From a checkpoint of a small mixture-of-experts model trained on Wikipedia.
Size: 11 layers, width 448, vocabulary 8192, 58.7M parameters.
Experts: 96 ReGLU neurons an expert, 3 picks a token, a sigmoid router.
Training: a variant of SOAP for the experts, 362M tokens, 15147 steps.
Below are experts of layer 5 (counted from 0) of a mixture-of-experts language model. Rows are named router (the router's row for the expert), gate (a neuron's input weights, with its number), up (a neuron's input weights, with its number), down (a neuron's output weights, with its number) and show model dimensions 320-383. Each number is 128 + 32 x the weight over its row's rms, rounded and kept within 0 to 255. Numbers have three digits each.
After each expert's rows: "gets" lists some tokens that make up at least twice as much of what it gets as of all text; "comes before" lists some tokens at least twice as common just after its tokens as in all text. This comes from a sample of Wikipedia text that the model never trained on. Tokens count by the router's weight.

# expert 15
router:088167141113082106097149137063096079085113151136138129091164169148132140145078083114181106209074125181088102162166132178112132147131132128128143131133117117112149114134108131091147151136122152
gate3:129128141118118131142101149105129156135173132145095081136123138123144121118093178101124154105156108158130147094218126132140131155129060121113105141180110147139152126140083098139136159164108101
up3:186104119103114135119177110102165078119104107136108107066147108134145093116083115166209128126106101121086138103105174139155112130103129128133112086142163115077141109111131157188139086160130168
down3:168121126113082107163095122081083202080106147114113134147221156141177109100140140219115151148109136127096158151180154137109181086054086091146107150194130102094133124181159145109127087118117102
gate4:145220132113112127082147148124135106144082163169118143117175140094132150174125091151191107134133159144117118121131095110085143119137144117191142206109136110160126158124122121154093071121088160
up4:113108103084126135111142127117122142172108090086140184145114134104168088148123126120142134167123164103121105122159176063163108085123141133150133078145173173200127121169116162151104128072108079
down4:133195137108075121097115118116131181182138232102122172111134121172102111128138093147181129112136163096181137098079145152138124120128111136150119145117096088077171149135058065165166164135117105
gate5:147135061199147123137112098137076147127124086188104129124156171131126126129127175112154149106149189041137102179158184172096173103151117098119175177163113203150074108176151160103132158119189074
up5:132144136148055116117137120177137144166121141148118176124156114096065105152189117096120134137082099109110068124136091157086099117071117163107123150088125088103071148104143133117128138107138142
down5:142128122146103113084164106101070157155119160091160146090110150103144127127146120080140135175073133133135192152122119097107125087116137124133151113137119086065100164130139169136098092160156176
gate6:112120131188125097115101099152133195110175146120163138168076155098092139134145129124126133125108099121135121163171152109089144157110172136116115177117156119174115111071138121144064216109137064
up6:089121165099119148148084092141136099167174164071178092098149099104157134095175095084154114109123064166129080207090115133097135142083150137123149154117152154147123113154060140122164179085113107
down6:108107134113124116132125128100151127139139097122082204122162121105148099137085069147118137122069147151137128158128089117187148110111139130214046090111097182086170112140107137122067165062168102
gate7:138152104123075115076104102108106088175089134143111160137139080152130090138180150122083109126117078158110137179128173167133186111125114130134102111146130115122191075109124142097163149099074096
up7:112106109108150175110106120072122132138103102156140134114146097146166109165088142171164152139144166108103131109089127055138069149125180172094113189161102109116184106108131142133158066129143098
down7:140184092138088130102174172108131049147135182155156150110139181138166138146108097117092130085221103062079149150158146131122163191078058132158100070137095135148108066150102117199171144115154113
gate8:163152090149043096123155064162102169121130115162123139110119031110113158127173126124123102123135170177103091111133138178117134103116057135152104185147148134095139178129076099119140106147175124
up8:129076109083080123115082120146144202088127143054092096077090121091105156155133165108175111122069084149161203138133098176084116122140120136113121131119083166108103102106130123149120170104128128
down8:135096094157203124142211128169156133090162113071169113160140098138133143080144133148162103070120122113161158103122100132131107070077130173176096140112085153129089162170100170137168151116161135
gate9:114152183141098060105120096156064145113083171136081117096114123112123117143118096128155143140134071084154095134133143104177106108200113188171114102145114116092143145153163148155087090056118050
up9:107068119061200099125140139101189133140169103138218151139085116157176123151111201107170151149167149160175106128101175118080143129208147103113077108103141176110099097109140108159102122144114098
down9:098166109131181149103107108097165115104139152143149096203175157159115085142166138183152159137123184133116113122086077142131164083115087141129094091084145116142134136101111110083058149167147135
gate10:124150148107144156073105170127126105168109109096123090109184114103120114147120147112153143170121174128162104072137154138108107093153096127122147165107134158177139136131083158160130108181096160
up10:129177141074123122129203128156092133185124101120131144067141116132097101127163186135145132107156129096118164104125112093056120111091139149130074108161161160117101134145123129116122129091101085
down10:091135127146066111135112198134125110111115105168165106128149105127115118188098096139128174158096098075112090198175158136170102164094083117117110162163159107109129148137121132151120105059184102
gate11:140180097150124099016078127108152141132071150142117165126086089114145108144121151092171153115116169122135115148135166180128079080178100158104135100101153171170079135108137128089168127117162184
up11:110117125136087153139107106140124065119143161084105123138115112134112145151134100065123107126157093088156113114145136131144160073114143112138126092106127087125148143099107148107116150085152150
down11:137130138127111188108115125175107141136095072114147163130127155092109162117139123176138094085180144156091118120151101138141127150075082117121187117123156131114132130052157133131069125240084144
gate12:132144168090084125173115210089194180154109185136141095114120127136073066130116076096115098124091122113137061065115166146168092172131151139099123072188111155124043109125164138152107164095129151
up12:117134127127088121143163164118083165156107150112156086191078155159165087081154119129124188113107168075158115177144097126174172057114131144108123148158148138149128135136105128053118096119112105
down12:107109125163088111146143144098110122138131120093147105168068122115105160129099137174117112097105095066125148169143109053141166082147153113091166188134106176122106127145120099102093146123151076
gets: ".", "\n", ")", ").", ".\"", "\"."
comes before: "\n", " The", " In", " He", " It", "=="

# expert 26
router:114109092137114090119163184125139150176103120132152131073170122151090084253138150130185129172092131149094119110208160135088089133141056133140120126118118099174111107100112105105101128154146039
gate7:108122124140135131180119158102155102148130156049173199169113080170059129123121182118102128112122080145134117111094092119106202143131163112131155125172078130103067121121130156144164111112140141
up7:126144105117143098137051099134172170123120123158153163177098102188095127155068139120085118111125156112129150165129080136210140123137147088134132143206128101068137106132122113096160131141120178
down7:120103113162074093124128133182131133113150116155125163110120056084154107166140145098147122111084139144091112074094151113104141129136102146148134074060136093131134183113105117135110195157128179
gate8:159188135153116167099132131081148170195159105109140140092084112111075152111183168191087093098088087153128144137128158138153129136103163136159168156135164119128148108141159161109135110113134130
up8:138162117137146147128136128094140115128204119124097182131149130077101205127129165184075155108131103180129170092130180134108121086122098102147098122153114175112170137096131148124090204181120119
down8:111189126127121155116104129086084137125147166140095133189096130135106116155143115128102152099130059118107112135118126113127120143080157069104135109123127093163159138084146062152120131170124119
gate9:082100096180128179104108127198164130137130075216088134182077118163145153151104144116106181139140168128160124097130071173145104155131055132119144112104104128162106142130149117121120094146183145
up9:114148126140133087094191129093102150101129089148115085148105089140160086127076125042156168094085070101170185120177133131063148131099113160078103131101120164143191131143137116130129167143106125
down9:135178151074121087126148140121161135052148104161093109081097091166146170127129106140133129107142112125076117117134094124143162126136132134136205175055164118167128130143087064135143124086138108
gate10:173131121131151115097128144112106157131109095141154117057167095087147087106123167135119117112174149137150174127160148227083126127120084062159156167141127125166130090156170110135131119143156121
up10:086165147079094167110208134154042148109120142098103086125214053112165116067126121194118130110054103139127162094131138127115131129155172086176188179084143110097144162157121140129147167156120105
down10:066154102079188163137078089110101126125098132116154113141191140115148185121109112148035180053133108206129173141079094178087073106157118119109163117108144089128160112189151135063112126083127153
gate11:137157153146202127143117171138068126064140127141083150127125122102120132088098130090160148103123110161160093119148168146155080150121132164173081149175121136110148140149185138089114172139131213
up11:188072134168118160136060141107151114044181076157166164103125131156174156077027097138119131136172136098090160087161125105171094128112101128068161122144187095126159125073127115151073186220097133
down11:061105192189073100131110125159167184096116148149133145046158177150120163125151179234114143170106138083137107153152144070066101157105078127100150193116136094126104166104083168087166101146152103
gate12:169140113125127133102098170112051133128158103125115057135123158122151099119144185101184109139101152139122082112130104104121123198116092087127160146110186133092154148145139107052143029113122119
up12:159096126140169129113097101085122066091103164146108047120099092097133151171150051094086124122155071142125160137173113102095163105190136066182115167117167129182074200085173136123088142091115116
down12:112114160220139097049175125088128129137112100142149136088133091132172113129062123192102101144157124137177115118108088100164107121129093118129151088117106089086109119110166117172162141147116151
gate13:156108121052111131115102133111152117131128147174119089110068147167132165144043091127115134113140152120159148117175126100143179155079171138137086151126164097109137081105118083113091108159123097
up13:066117135123066159085117150116140141192121114162099110068112174149153089148128146148127120164126145153156128138084168121123179146130119093124151153088096136194141097109107112095160188058138125
down13:143104131126139129115108130102166137101068190161085137108137087164138187132118078103118141139147173094171168128029106129165128138071175125113130137104098151112157132130126134129135118081127171
gate14:165134125145167086130129125141168149138143157164070114138105117130120168154111113080111124164130086118109137116132123133165166119144119091123182081166144153165145119176130106119112127095088130
up14:084119105109102124115162099122069188101154132136083124103159192145118161101151084187128138145077105126118153151127134074193106123090140187109106138127133188134126096110129100118147089158165193
down14:119141104091132165125117107094118185105158136092168087110139109145106158153164109144125098082168056089148104161141105138136057143145104108111162149119115028152116201154113143086145112170146110
gate15:123146094189084110185076149141180118164121130131134117079111115120153146158133101087123115158148141149114125123163112120140139130174111144156110115161109172162161087097178102130116111095173129
up15:174037091132132149098067095126149167177105163083108135167107179134153166109064128051131117098116117067137111177110107141174159149182080189147111111099126092102091142145131149138180127106146151
down15:088128136132111148140101092135117110140118064112151103049096161111085210164101109138059120137160119127142101120143134130105160163111173162172123130179113123184138168093171144097121109202136138
gate16:131153130158136120154126118096083105074145149153089181178107161126128169157085075099165105122109124134123131086085145070079116067042093088137128155122221029124114051145122119129156131085093146
up16:172172094095111131078139068159144099046113152127103155171108150086159138135141099105092134137094130111156099094101186156101160120118145102133110152160203092123154156179157131147197093098108149
down16:070126142147083135147160124100130115169138153155132114120113145136118146147165151155144087131107128170077134122123140134123124112109082103082158152085086173133210162139107128152095090123130119
gets: " |", ";", "a", "b", "N", "c"
comes before: " ", "\n", " —", " +", " −", " –"

# expert 17
router:170141133145061064120176101177117163116124124221203167072136134105056094128125101137143133180130180084127137161195169169113125124158099152111129166189078159105125132142146120153094138186128086
gate0:147147143164067088122140181181170128139141168163152153130117181037111112179101101134135167176194185140122106059095116183150121142114084110115134148158124102129144120086170146133176132115156131
up0:074082083118158092156126157136108107061103166153111089113118136104154105135083114148092140168118129119113199090180093155128057145065147123168125068175150153172163098139132121104135114156182149
down0:162134152118121138155073165136079122082188119119160138109092127149164133084062130074173197175123105121136143154124112140116128113151161140137141137123149113188168108166098204108115127189078160
gate1:138160075088064118128179115136153092147121099190176126118151073130082147117137160110144156106122098078117148149158170164160118141128074116141163164173128131064169119114135130199158108175106108
up1:115147130141130185087122089109181177125163112135158116148145193180128116113071122128115075121167123137135188191120168073085175152086132130102125157103114149182124125187138181094158086083163182
down1:121148134124070104123099108115160139149082176136168105070093134097086133117124077104131141148170111121150109153135127121115103168149150133106091137086082127113144112139110090136170152130137086
gate2:165093069106146130134125111099080156112144123148095150118111129117130146157079135102160121150136127064131117103153135142109189113129131161115085082178114154126139120159091111126092129137179116
up2:182172121167137160152109140162129149098154172147171144145173122091091127126093145078145196142095123084159149080159201180130124055130063114047195091157142207135127130177171124143116114117138162
down2:098148129112161097120149086146065162107151099146148186186095111044141149167115136106141095149104176067084099063131124176101173150124196112131107130166147125135129103078166105105080070122158111
gate3:140141125177117094131173178108090084125141079092083156081126099155114150128109142117142159115108132184149135130123077125150084080144163119165097080105072156180126098141117199113125067158102065
up3:164124174199179189056126127159112098102132110139069092177148187076133112116129112133111152122174174127184110160087132149163111093144100047135144142154108160182103125157126134128096169075138127
down3:118153157183133121182113041084104085139116139090156075151123114138150118142158084122149157110096092093140132194127113145130192111079101108088121160099195100238153111153084123114101104141128136
gate4:179124143071116126155124145100122164145124121099096110195141133168122083116070151106185108121079135163150105125139156139047110096131173170147156149106119156140170084074122119108113105123003105
up4:161135101136101152141139058105167058158141081083111117085090147128182131125132100180141122135145124115120155170142100139137103145136165125084081091123092157137180117090089158140102094161114159
down4:154154137110132108119161142143106098093127093119153192145129097149172222112153133130105100106132158128091121105170126179115132135121144103127101096107139088127134100073067085070132126140125172
gate5:130119130155150128135175133153135139137213133116146133110077114098140146127127187127075162177158149136053193128102068126135097160162146049152147080116159146099122126121151139138141092179135083
up5:116067085093108100130203096149094127132196099175176106093117167057182128104102103174107146114106117089129108100153101146118206145116158137091088189121115102062136140137118127145217084178168142
down5:143160166085184093154189178063147081078184115045087129089115157154146090072114096169127172136178105070166143148084125123167133123129073126129128117146114124143114056137122118116123191116137064
gate6:073079165128137091138104157120160142131095124119128155109101167204121111146178106122127118155112138109110137107131085118135121159134125154129138099149119105100126136101125128098102094119128111
up6:135107095111107128083152063104091111112121078115089107111149104108173175137164139116077137151152206139102110105157096169166145074139115183087147128110095105173161097112131083128050151176073152
down6:125060176176087136122079132172095131143136105091123068120124111127129072139115113128126102123085119140108136112087118139115178157132174113124049128176116173134172085117139155160076104111141091
gate7:134102073130106108149114165136083210139147139164113167173136141112076101106148134071155127147156144094111140086065187112136068127170103124109132133131098171089151133059128101142118128091128197
up7:112102143084132070130072143142163138109102207155062077093103177094109112141091182128155145152170145167129098169137130172107109100131168100210179137136132131067151142116114129131174141199119131
down7:074071129126121131129137132116130089089142150139095111103129086054135077119127142188188165101047133194137165105122102153116122125117145155122133078116126157119109134143148102148180162131140168
gate8:107158108108133127133104124129193121154144118187120153100081121104149098141129093102107114126126123134126110147165176156134105135119102111128098166177115082131136141093137147110075137114176210
up8:119126067121152061151108082101149145202151123138119167187098115153035097140132102141160120168088110096168091154161151119132178140096132135130222118178148156122105124132131104132092093113100137
down8:119108124113112119141107061157105135118133118158134147189175064080115125125149138125087160088163125109091153144155194063123195129102178085172127137101160091095158103163108102082140128119177147
gate9:179140144100170081068085166135111132128118073133114117174145162093103168147120112157112096180188179108086130170110114156131108159120139134145107108158118142137150132077154099173153108090085118
up9:113122080154165124144142085094198134129162122156157094173062110066114195127098040165114144116122118187097144154084143149122116155121131141154212113114129191096162133089127110132125160135135112
down9:165097111100093138088147113076159113149114063132114100114161088169095118082094119147153102115169144091133076125116129194109193171187098146103140180067146122110131100138065103126170083104120110
gets: " ", " March", "N", " November", " February", " October"
comes before: "1", "2", "matic", " ", "ca", " birth"

# expert 28
router:119130105119087089093149138121154094110089144124084137116113137126142130168142124133127115127156166151153105118135133197079141169126091148126076173137104101139135072185129098172134127138092071
gate7:122124105086136095154102121116088077095117124152127151122098124099151174144134192128123139112144129066099053071149177094107143186167168098148100092151180169132107086133078123097118131098153133
up7:139121142145145133131157092166114086084072074172111171130138141109121116127108111161054166143163134156157116157124129129155123092144104082141071149070088094138086133147180157102160181086082165
down7:138127176099146163094065165062103126112122126106070157111149183118156047124083123108133148158231142188159173123126149162167140099135129111129089080121091105132131146148119180094158146122150144
gate8:063164169145098120095139079147137066114083121154074125151164135117171088143167132131155126161080121126138153161081173150134104109130119112151021144113103178168121141143120092117148089074119110
up8:152158118132135120129165164164140072116099150126131109115141125125154157102130089159130092117137078157157149112109128068148059195104128135125130155124127149064103151144124132079159159124145103
down8:142063188185112161109142135138113106128121110121141129171044146132130156208124067168136158140108140158122115151072098118169124137121095128097140128112137093145149111158100118140143156159092139
gate9:095198169141109103116167137153101115127141110113151136135097145113148086150150124073071103120141093132164091152090121158159160112142046131138059093116135093129128128174115186102121081094143118
up9:121151122192137115159078121104136068136131181131187189150116107124133101128182113068160140131136164075116147137113076113193142114112153092101127080159091157179152124128120129083111083144153118
down9:172156137098117148131197075141142042174118102118141152127103104114130154139152050124136077145075091110118121143145170154129146155133163148108102144127120134200175116120152100116170101117155107
gate10:093125097137063092065185126120081103164121176135093120119080119105147102170094182094129126135094101129165140131168102129116055154140114127105155143157057099201132131090112139153152089137099071
up10:172157129094097098176109124108097122086099159145168178197181148135134151137113102135128120172176151072082126122120198098133119094159137114137156078071152120111112123116130121145088165122125068
down10:109091099179141135131162084198165147143115130072095103153123162134141106131183188153105073118117173088142154143077149132160138138142149131088115151154150113169125139113140109099118067080126176
gate11:122103107077122085146142123167124165158098102156141109105131122144105105147115128099156112162118140098127106129126173096079138104166196082182069186110155137206150124098108106120126166148135070
up11:111122159148139137136123142138144089124149154134141177113111115181166136109091160107156144094133130141066108132150143188099117143154102160097080058145146150072119140151081143055167097141132114
down11:107138137123210119108145195088142123126102097098136131096166103140161097114122146169096176147133132065103125183166130136099147188095127172151138048146170202105130074125085123166127139190116076
gate12:096131111126148099098127145140116115144091156150156099129131118159115151166142159105133149091149055123071087100151141114092101115150121173123099103102208074203134108163120081120161122121062042
up12:123139088192119097176180093093211091064145115123110145191138078073103114129163162148166162107105145062096090131114144135196140096118113144084166035087174170132165084110096131167124104091110114
down12:123066119088113169170067131088082085131093146107098121150169101098200141134158196113181124146087088156107120100152121165093090177175187093063198127170175104119056207158105149122181097143111126
gate13:146168073127099135123161104153132140133127183101175168109127172140161159116114070138141098139124074170151190162127096128102090149140150148139165108132116160148166121124163111133168127141127088
up13:107095085079113155097148143163177094141128134101113132061152080119219112154131129069146108117141116163149137141126111174101138171138103105128099153109097101132116121156086162129128117103153085
down13:090196147044123108142091100087145121097130148115106127117074176167123097129111051116168148143131136148155108151030101123132137085110113090088125126152099135131091093138164127118110093097082141
gate14:149128103124116101205145117118134119133144113087114100134109157099147129154078148077121123191119115128120184132135154105091113064180136132123099130105088106115133151099118066177127112158116109
up14:163124064172158099133162076144159110152073103100155139086100136102087168144137127120146099116112148112168220177121117066129096134132156111098151103147108175184093139101132136097161113164159113
down14:163082112165061116165123117158120081098151148140120158176128150114121125093049136143147135159112123100072138066168117086127169127162105070149096124134127082147064080073124123176106087052125163
gate15:118175088085145096064119086093148104110138143162129080153159134155127104167141106115157164111143172134142108122186131111087146190137087130135131116109151140085131079147138127124104110129159118
up15:154154139103143114106058094155144126124147129125097138185113153112116123101182129132085148104077129156123158108102103101127105120128150106123081132080146134049092117167109157112101111153166109
down15:083083187113165121113167140137167066135111108110148092114154122177156091087066083208151131087155138184135108192109052115100155157151105115037084143081129104116167105128104170127098128170150135
gate16:093139206155131126133111132122218117152095123088165134106106131124115134194084153081140069128158196104084079155130128175079156174098140135113138079115160092138146129117127082133074126113126098
up16:100153105158087098093101172079145115120084134161112137121109198118128140130160127123142095080145152090088175097085123077116159093161061118093113098101139151088141144126152140126090195096111114
down16:085166101138095108125127093106115214088127144126127113096134184157111104118125107155084088072197140150125109151100153107112127123104109175116164151091136100106088081131143143116116163113166125
gets: "s", "t", " place", "ment", " season", "p"
comes before: ":", " |", "==", "===", " ==", "ed"

# expert 25
router:132137127107098097174151105140092113078109098198134142042120091169104129188122136104147126190115201100113110124130112097082134170151071103156129162118106121109108055115121118154070102152136110
gate0:123132104128081075154149123082162185161149117148104152101162151108156178099130104077132118124187071139124139098124117157115120146085090108131131160179136134116172125054174184135134050167130112
up0:093113097179154157158100099086118081131186143109137112115047142146162192093158154148156139107129133127157136187113090081142123125090166158105129036205103162126125107119144158122098116154094116
down0:142198095121122113119138120116095138137149172110127106071104187103108192106143083152093084108155120147151129130146163118141148096130108165141087115126091056131131126146168107114160098180071153
gate1:157115122141168104105112187114202181168062108092077087094121177169055111151181137112190106156108129156147096138152120190130057142114102117113200149100115194159120126116138103169157086104125137
up1:137075179148150084093177154118161127073156118170116077094095097121131120130118126095154115122108179082173062059105114155155125162170108124114141065113149149153156126181058100175126138105076145
down1:087213162100168159078096082088127126147132167120057100127134162118113230113128113094213100141118125152161145183126103161063053131140114179149176155152133113092117099168113095134171154146128120
gate2:121161130171128106170182131132124189162126090067114175070081122082150102159149108072176122100143136123134088158150153117081185203120086126156101091136106097117125119135144075183099137136117141
up2:174087136097087137102198161148160135130152136125097132145178137098066222117131110144149118127130094111142164060159147122177118181171154138243168108124166172170134131136222155146143143183118125
down2:128095094093187143128162174137171148140135163168149133131173198152128105082132171125143113128136155086147156128077187117108121086163204143144133164125169113151094157094091151179094159160121108
gate3:167119107062077107132132103063101077085148143147102176135137130151124140131132042061132166172130132052116130137063164128127195153161145151049127111117113113050090117140111082133077073192170125
up3:139145133140101141173162084180099084131116087134158134169103189164185149100146139088076108084182171188109135163078115182186137085101142061126123125105073109099106066188112075137162109124130120
down3:157155143108153157149106070153131124123164053078087117147083149146108109167097105143121207126113107095077151146138085136155106126094135128077149111139163168153153172102123173161089023099168156
gate4:099171131070147134114119142138177092141132104091113126054125199129144142150194176133141156144137122153174108170111121154108139130155127109177079136084112117169095136124089132177107149144094120
up4:181105141110114189156081140139130101106101097089120103126139150099099159137169108109130130099155139098119133152159103197144170184123146135114100159143152174074144154075085069118129127194068145
down4:093130168100136149110165119124151137149142072118160142102103131153087151136068158122200121129094102105150109072140153169131166130131134135077124108074113128114131141163089091117189103130153117
gate5:120158122151102175146113126119072068125190159147132114073116139096114108161115091073130130149080124060153210139142135086158100099067131135142087138098097106129147090159147096117125118123164121
up5:137105136142102166113129106139135126081137116116160161073121151078132152145151126116117057156124098082158139159160123138118131166074191092209122195129117079103114102100094161087136149152127174
down5:118156117140105158134138156196124148105121165140106124064170158087104129095162115126140201152116095141130095141088138139144098127132078111153150113159136071175126083119148152139113106131135060
gate6:079134127167136088150140096165134155083085111156140102114086123135164121187116120063130114149134115139114181141074142160072111120125152172144157146134143165110110102132120139148111141155148093
up6:130074139138172135091181121139155052146116159143059186140141095131051134103165125090130182135113109081153075185145136135195120065196075187097125112111169143106121091154139169168084121094149135
down6:169137129125099116190173070118102076161132129153067176175112156155103124152153113093163133108122100111182158179179078128092136162189164165108153161109098166112054155109153126173155116168117182
gate7:078141156100131110140131091189120164132106162083092129144139177194111128062109122160109170134045162198124139161118116175120136143127149152147084102139105144077115096111130144084085165192137174
up7:088113174143147197138148086157097108120104175150136089136117179213107140117128167127146074084199093199076147114132105092146111198110149192105103136114066150153103133112121109102144148102097155
down7:062124162152121144069133119147097107109153078151121122108155146112098150107118096165127148152127083076133149148174166144148106180115134130142104116142097090083171155083182130111157105156072152
gate8:066085132091104142109082132068133077111121150177129156114110104106126087152146171090123105140068173198126107092191169106119162133058134089071123127150110179106114140127103116104123119082151116
up8:144095145193130089074168126151100130106121143115162038133107139148138163130169081063122104094127150122123214188120120139082127155185148123121113104174093159135140149108100120084077094135099110
down8:148090117161158092141184104173107122124101136056113077167105117082135190147102086055141104161150161155139091120184120123119153175116112123142117129126111139149154152109125111103128099097094089
gate9:133144112149145063092052188146130147042097123055116163128186069120181116129100096108117113147071127095065114109155127135118128099145177129118108135117143089066116135139112114084108212141183148
up9:103136101152138124106080100120107133091140169220148126125124082135089133137152130118134176109092135190142139079115118025037149168155193157187072148154149134111105083138108087116079089153122140
down9:112119121153151103087165126168144085103132100084081132070140092142068107084129162192157102143105160106125111113116114143124111129093078132130120153095119144103172131153129105125135145117120181
gets: "0", "2", "9", "1", " of", " June"
comes before: "0", "1", "2", "9", "4", "6"

# expert 3
router:079160128126148155146134117100139114128105147207087130104147104162157172186160061097133141147077170123125105089098125128093150164122107188139115127123101156124104070096139109105068144118155155
gate0:116120139177143139148168121096131146094098155133117161114140161150117179143106085172117114148078159130175152089123149111140159134130177129130105136114057137144081100102138101088149078110114130
up0:144131147147110091154113143178183094078115176173150130197152100143110149133120098133109143128123075193131095151143100134090070136180097144147128128117148164166098115164107135154138076073110175
down0:173105110106149110148161127108149149153130168134156149071097114098126160111194137182116075134162172132056130094113151098118096109120159112100163141107080152132103158063050163138096106100124126
gate1:110123101110122145204131147049087143165153156158161087071095134194163182153120138164153107112138119126183126093102165114130170168133180156120060152114112142123138124138078155096092211171111136
up1:083145126146127164164103156071142178171088187168106142115130132102115064183190098142135090118099117094111107097068150135104192148166123206122152137103084148243202153131124141142145173128114118
down1:107126141118117090122122127164078160182153169079088141125108129126110117105144154131104136054078101140105111129107110087115156163131140117152111180169069139101100165106159125164176198121057167
gate2:091160113106075176170116096096169150135140163143158088143140139135163104149130141112082141119148147107109162122101133154103155161135148105108143120147119192134183104126120125184086100214119155
up2:079157128185137110064128104136149169152078149203194159126125207176108116117031097133164108119112104131117146153165111139155146142139076131122189099145103119181179094112180173040114096117114129
down2:109104075126131157132090108114150178123128128158106064112130073095143140092145086119155125138139109114083140085115083171158116164144132132103124137173137110124133089041184050117139157114146217
gate3:145114132070169146123065100074052106144135126173114125121100092160131196093138101113162104101122182140078138107117156125151153068150072116084095114090103164119135096139117111108088163099156141
up3:233148110097079116213115129060092160107130162132138142202189047090157146109121142211111094130125157136101103139129162161132178086110053114127162126093130103113177133163116092117113164127146139
down3:160105158117163119091156128121090120104098095178121109137143171123159138099175121170154183134158085170104139104128124115116123140077127058114121161072123163078086092155109076082164161075141111
gate4:161140149123133146148150084111161118109107136138173097118134132153112138146091129122080157157141159104138118153117115121102169126199149136106137170151111125097060106123148146119143176140159133
up4:111099063152081177129153113148141111176092080126159203146168153192106175098188157155127146075123096120112136091160114119180072122090148113124121111138130140076156142140126174146128130135102145
down4:156135079130181147109089124167133147103152164088107168180124154138109092094144125186111044172129151134081229110138156117114126115140136122117150114138147109087131145146131168133155114100120101
gate5:161087138197147101110135140091200135159122132154070220110126128123121080190080128057105104104131107102168125116085090142175151088101082105130148080125138138106156082068101161159101160137093135
up5:129051112133145167126191070156077088111021152163130114140103099163135176122132089140133126100122130141098170134121125060115111117142104114117048129169167118116075152166108131059153177162131107
down5:144115114029023135176165128135153070162106170122114148159097118103192110094150124105110160103111168153111151077171152067179107128081109151115102121154066163115062130136121108209119121187115203
gate6:123105167077158143122022159145097133147094115135156131112147124065144091126171132098061146154125131143172161147081150179119130111110087104103095189169093138111149127150176092152109159087115114
up6:111115158127166151147136198153121129074214049159145083112129146154100134129162138087128120125119122089150062130137073177069111212139119113099132127116149153128135145149100168165133100093139116
down6:148106117112135108198186108098146172079058173139157155080151128112120128183157092151119096126129169149149139133150132110153144116127144136142111151050083087118170114090134121144167073095112095
gate7:117144145069150126087133099125115127169150154164135087068128079085116102199119132077192144200106126107126121136140124170087090151143065157121189149184098106156175111151125095125066112112144073
up7:115123149105114182120186152174095101070156139165091116172090115119120144137152072138173105104098154149136111144122160145136099135087105210150135120080113132071093145148102160176108110086144099
down7:130161191140134215144150113115091136127100137099152132047130128092085056162115152162145175108119119088202153189193107130111093125098146154131134133104175103204128105154163104124206115105149146
gate8:166088145154095072053136123097119119170134104070119098099136112076137163159168093071125124158139081150121136117057143131129120079172108162157214165084093145118079161056102175160142136131108127
up8:098097070099164113123101141084098113129125104130194090147174111096115113165095108050141123125149090038134127152136199118089151115081169105160094078119097119114127076156093113060126100139182095
down8:124138071110101113111068057063136208082117104133146139070076129111123090175116164080155108101100154110113127148116085144108131102161106134156100164169086156176138134117178077122100076121164054
gate9:142146098106076124119122175180153085178081130110151165084167112113153124173152165142105168130104126141167137128097124093082184131113113121148160124126156099108087091156171058151072196151132138
up9:134096118101137115108162110052096143129067076166143146103093086096147124088067158068134135146173159095137169172113087084154113129152158160133119128107094103122183117183170089098143152124109120
down9:125129126140057146131074106111101120101149134154073085068099154166164159095101143098146139087080095140125126124141151100147085139130106132128119168103122113103110136130096090143168091068105094
gets: "9", "8", "7", " was", "6", " century"
comes before: "8", "7", "4", "6", "5", "9"